{
  "n_layer": 12,
  "normalize_top_k": false,
  "optimizer": "muon",
  "seq_len": 2048
}
Below are experts of layer 3 (counted from 0) of a mixture-of-experts language model. Rows are named gate (a neuron's input weights, with its number), up (a neuron's input weights, with its number) and show model dimensions 80-159. Each number is 50 + 15 x the weight over its row's rms, rounded and kept within 0 to 99.
Before each expert's rows: a language model's description of what the expert responds to. This comes from a sample of Wikipedia text that the model never trained on.

# expert 2
It responds to: Past participles and reporting verbs after was, also or commonly, usually followed by as, to or by: known as, referred to, called, served.
gate0:34 48 42 39 48 57 63 62 62 37 39 02 16 02 60 46 67 54 72 32 24 58 53 27 52 21 57 56 67 50 65 57 51 43 58 78 61 69 48 66 59 49 67 49 48 86 47 69 81 27 33 36 57 81 81 69 48 50 26 72 60 34 44 74 48 56 57 34 44 77 28 33 47 53 54 38 53 68 64 37
up0:23 64 33 66 51 67 46 44 80 31 61 60 42 57 42 43 43 63 33 46 64 49 54 61 45 70 36 47 55 53 54 27 62 51 27 61 54 20 60 30 50 60 74 58 42 69 42 36 46 79 80 45 47 46 40 71 66 46 51 56 50 64 48 52 33 44 60 51 62 18 37 28 56 35 43 40 43 50 60 29
gate1:49 12 27 40 44 46 91 76 82 52 38 57 57 48 56 45 54 63 51 70 62 56 36 38 54 72 22 56 49 67 47 41 44 54 71 61 57 50 74 50 57 53 72 43 49 31 36 47 27 63 59 62 46 31 70 55 40 51 57 67 26 55 35 28 67 28 48 42 45 83 74 68 56 57 49 81 31 67 47 50
up1:57 43 52 52 38 44 57 79 62 58 49 36 57 43 45 56 57 63 48 64 49 54 30 37 41 63 47 70 57 47 77 80 54 57 53 50 58 39 43 60 58 60 50 38 57 08 63 63 69 51 42 52 31 28 72 51 37 65 72 55 43 43 65 48 53 31 22 32 25 61 66 54 47 39 31 76 19 64 50 71

# expert 27
It responds to: Line-break tokens, mostly the second of a paragraph break before headings, table rows or new paragraphs, plus degree signs in coordinates.
gate0:49 48 62 51 57 72 51 64 51 41 49 52 36 39 62 45 54 73 68 79 40 40 33 63 79 61 24 58 42 50 71 49 42 56 34 46 27 34 55 46 80 55 16 42 54 67 69 32 41 74 66 38 60 38 49 45 46 38 54 56 54 53 38 65 49 27 55 49 60 41 62 65 39 39 26 44 55 46 60 62
up0:56 46 60 47 46 59 64 54 58 41 34 57 52 79 55 62 64 75 68 84 53 47 66 47 61 67 46 43 41 43 67 36 41 55 28 25 38 48 52 51 86 63 27 53 57 56 62 47 46 80 73 41 53 36 47 61 53 41 50 55 45 47 47 63 23 44 48 43 53 25 51 22 34 65 38 28 54 45 58 50
gate1:10 64 34 58 55 60 50 49 51 32 83 42 47 56 55 32 70 74 62 16 41 21 48 68 61 51 54 37 65 49 41 87 58 56 40 32 25 28 67 35 71 61 45 43 83 68 59 15 65 54 56 28 53 26 40 54 35 36 59 51 48 52 78 56 75 55 47 56 66 46 46 59 51 52 54 68 51 64 49 56
up1:91 45 38 79 43 39 80 50 34 64 33 38 47 61 43 47 65 69 28 34 37 36 42 64 53 39 34 64 53 80 41 57 67 49 59 34 77 51 59 28 54 48 69 71 61 49 55 44 64 72 45 65 60 59 70 73 42 50 18 83 52 48 61 35 48 58 56 52 52 63 48 16 57 24 68 48 62 58 62 45

# expert 4
It responds to: Closing brackets, quotes and possessive apostrophes right after a word, such as ), ', "), plus final pieces of foreign names like Nadej-da.
gate0:17 44 53 51 48 31 41 45 50 51 28 84 34 37 55 39 39 62 36 61 62 46 45 29 39 40 45 80 57 50 36 68 56 18 27 61 23 62 52 55 28 30 49 40 57 49 37 39 66 63 54 51 51 52 43 63 68 50 45 37 60 58 66 55 38 50 23 59 31 36 63 59 45 49 60 26 64 66 78 40
up0:47 56 47 47 34 32 63 28 90 61 18 75 45 43 38 61 50 62 48 60 50 59 45 29 35 43 61 72 48 35 37 63 57 47 38 42 68 37 68 41 41 61 43 57 51 49 56 53 74 39 39 59 64 14 82 64 77 37 57 62 62 57 52 69 62 50 56 59 40 50 27 38 42 35 21 49 58 56 48 46
gate1:56 97 63 44 48 59 67 40 39 55 71 34 56 27 46 33 53 43 30 58 34 63 35 42 44 41 42 53 21 51 59 45 51 56 34 38 39 42 30 43 25 60 69 44 62 55 64 56 63 75 23 34 36 75 54 42 66 44 56 45 44 36 56 30 50 35 58 33 41 39 67 49 86 62 52 68 66 64 62 53
up1:58 49 65 50 37 67 64 54 51 54 77 43 28 42 26 48 59 50 63 54 26 66 22 48 20 65 39 75 39 53 75 69 61 51 38 53 28 59 51 27 18 78 57 44 19 44 56 43 37 31 43 38 60 35 31 48 62 58 49 60 65 27 70 47 38 54 23 60 51 60 53 93 68 51 57 74 45 43 85 40

# expert 25
It responds to: Determiners, quantifiers and connectives in running prose, such as these, same, any, certain, both, if, However, in order to.
gate0:68 68 17 43 41 29 23 45 41 76 69 60 67 45 42 43 38 30 40 50 81 56 59 53 53 28 58 70 28 61 69 45 53 25 29 78 40 43 69 37 50 46 72 51 36 38 46 62 39 62 55 44 59 49 40 72 54 64 75 66 65 44 38 64 35 48 63 48 56 24 72 54 34 47 37 25 49 55 70 30
up0:63 42 54 40 57 62 32 69 64 55 15 72 49 74 43 54 47 47 32 58 85 63 45 65 51 57 51 56 54 18 57 29 51 51 53 79 24 32 48 35 43 32 84 46 39 12 43 64 52 45 67 46 46 39 53 69 77 72 76 33 50 40 35 45 50 58 56 42 59 28 41 45 28 51 67 40 43 50 56 31
gate1:56 37 51 72 69 47 62 53 43 14 64 56 45 49 43 57 41 63 52 40 54 38 81 55 58 79 54 57 38 59 36 53 27 68 68 44 68 31 56 50 26 26 45 44 42 42 48 50 49 51 38 38 22 63 17 45 42 56 57 63 82 27 26 18 54 62 00 66 65 77 60 35 62 71 78 56 46 43 49 61
up1:72 35 47 60 27 18 52 59 41 50 69 48 16 63 68 24 37 47 41 38 67 50 89 42 39 79 48 56 26 51 46 49 22 61 60 55 10 22 22 53 43 67 35 31 51 43 45 20 76 65 54 47 49 70 38 39 47 42 45 51 56 54 42 54 51 45 26 65 36 67 44 44 39 60 77 54 70 58 30 57

# expert 15
It responds to: Sentence-final periods, especially after short biographical statements like "born in Parma.", plus == and === heading markers.
gate0:54 46 23 63 33 48 62 53 53 31 83 64 43 46 41 44 34 86 66 27 35 62 55 53 40 52 36 55 56 48 26 53 33 29 45 47 28 55 15 43 54 74 59 33 43 68 68 50 61 41 53 30 45 57 55 41 46 70 42 41 57 52 52 50 67 49 80 45 51 50 45 54 14 53 70 36 37 29 46 23
up0:57 52 55 65 72 66 51 34 34 67 28 51 58 63 60 34 53 51 63 44 76 36 27 54 62 46 58 44 57 27 51 68 66 65 39 67 56 53 75 48 47 29 24 88 61 47 35 77 77 44 40 74 45 61 69 58 44 59 52 47 26 37 56 48 56 54 37 44 45 69 59 28 79 51 42 58 44 66 42 50
gate1:18 44 45 60 62 36 33 53 57 50 50 59 63 80 49 56 50 61 33 60 46 19 48 38 16 46 55 59 45 55 35 43 46 46 34 16 48 54 24 41 39 46 53 74 72 56 46 58 40 68 56 41 64 38 40 46 54 81 35 25 44 62 48 44 43 51 64 51 62 43 47 80 40 65 42 59 74 44 63 87
up1:70 54 40 60 47 58 31 19 35 36 60 49 35 48 63 21 56 46 49 58 42 39 43 44 46 52 33 72 48 57 55 19 27 55 44 47 53 53 39 64 53 45 73 68 70 51 31 34 45 70 65 79 57 49 30 39 65 71 44 57 52 43 47 42 41 50 72 20 61 66 52 71 50 54 59 34 55 45 33 55

# expert 21
It responds to: Later pieces and suffixes that complete a word, like -ation, -ized, -ical, -ity, as in conglomerate, discontent, psychological.
gate0:39 64 60 45 67 38 56 10 26 15 30 47 44 27 69 35 75 27 59 71 66 60 51 53 25 46 51 44 60 53 63 38 82 39 65 60 57 63 56 29 44 66 44 49 25 57 35 77 28 48 94 66 05 79 53 43 47 34 43 42 36 57 41 48 61 67 71 65 59 73 59 49 36 49 40 48 32 68 42 57
up0:50 58 37 34 50 40 47 57 52 25 45 52 55 19 65 36 58 42 38 41 32 45 41 08 63 46 55 59 71 17 52 66 59 29 47 78 24 68 51 33 34 58 40 74 72 64 52 79 56 67 60 76 60 50 63 65 46 53 72 49 40 45 45 65 45 36 51 43 83 34 68 42 38 44 59 67 45 58 38 82
gate1:59 54 43 52 46 37 53 38 54 45 45 57 63 69 61 41 43 50 55 45 18 31 38 50 63 58 46 33 47 51 36 51 42 52 71 59 72 53 63 58 36 81 50 30 42 39 67 41 35 61 76 52 80 31 54 55 57 68 59 34 69 37 67 13 74 18 51 71 39 27 85 40 20 63 60 31 48 40 69 36
up1:10 57 65 36 56 44 38 32 30 71 45 41 46 33 50 65 39 58 44 48 47 44 71 49 58 62 40 89 70 37 51 47 26 73 56 46 40 54 68 55 42 44 71 47 56 68 57 52 30 50 45 27 29 60 44 31 76 30 53 51 25 63 57 61 45 29 58 46 32 65 23 40 36 47 66 84 51 37 58 61

# expert 0
It responds to: Middle and final pieces of proper names and foreign words, especially after a capital initial, such as R-ideau, Imm-okalee, Bab-al-ola.
gate0:27 48 71 52 61 55 45 27 37 90 31 54 62 51 58 50 41 58 54 27 30 63 56 52 57 75 60 45 41 86 29 28 71 66 30 50 45 63 35 37 46 44 66 68 35 24 59 60 21 41 62 63 70 75 69 43 32 53 26 66 53 68 53 50 39 63 48 22 50 29 69 32 55 36 53 46 89 29 58 62
up0:47 43 30 41 40 83 49 66 35 48 38 54 66 48 77 26 81 53 60 39 07 32 63 49 40 01 47 30 59 79 57 28 56 52 44 29 64 56 50 57 47 46 61 54 35 37 54 67 65 40 59 43 64 58 72 50 57 65 43 71 58 68 48 37 73 70 50 73 53 58 61 52 48 27 34 40 50 52 39 55
gate1:36 31 40 32 80 52 41 44 70 22 60 48 67 30 51 17 56 67 40 79 49 54 32 59 59 48 40 46 77 52 69 55 41 41 71 41 51 63 55 58 22 59 50 77 51 41 45 44 63 65 65 50 27 71 36 35 74 72 70 47 55 53 65 38 36 41 45 40 29 37 38 54 68 48 53 45 67 55 23 57
up1:60 25 63 34 47 75 57 70 63 32 57 26 51 52 51 72 77 63 37 75 64 67 37 54 68 74 40 20 73 57 41 58 62 49 53 44 48 73 67 32 37 45 39 67 70 59 29 53 66 60 94 54 56 59 30 22 65 51 53 50 35 49 94 49 77 43 54 45 48 57 31 53 44 49 63 23 68 65 41 64

# expert 28
It responds to: Inner word pieces of Latin-derived or foreign words, often consonant clusters like qu, pl, cl, iv, as in Pr-isc-illa, Dis-cl-osure.
gate0:29 67 82 73 42 53 60 51 35 54 68 68 55 24 53 45 53 68 58 36 46 48 60 57 39 31 56 55 38 48 43 30 73 46 44 29 45 48 75 59 43 57 73 43 65 42 58 11 70 64 62 62 50 49 39 42 68 40 42 70 22 57 59 38 65 61 22 37 43 17 60 52 71 45 72 48 67 53 43 23
up0:43 42 09 60 24 47 53 44 42 35 52 33 60 46 57 46 36 35 39 45 47 66 38 35 49 55 54 63 44 49 76 55 58 39 71 61 74 90 48 78 36 50 71 67 40 50 60 43 32 22 73 70 60 43 41 15 82 25 63 58 58 47 39 62 46 47 53 64 51 45 55 62 15 43 25 58 69 19 45 44
gate1:52 45 40 35 63 25 75 60 59 42 68 37 48 43 59 21 55 46 55 56 34 35 57 50 30 43 63 61 83 55 34 43 67 06 67 43 39 67 19 48 31 37 66 39 40 25 39 51 54 05 27 49 42 72 59 58 52 36 56 47 40 56 41 54 45 62 44 58 37 34 49 39 40 73 73 60 61 25 54 36
up1:51 53 57 41 45 59 62 53 64 57 68 57 33 50 79 40 51 50 50 34 59 52 49 30 61 59 39 41 54 55 38 59 43 69 57 47 74 52 61 31 29 67 74 41 39 52 74 52 50 61 73 33 51 64 35 17 75 43 42 53 55 47 37 30 35 48 73 37 24 76 63 39 38 59 61 35 37 50 59 20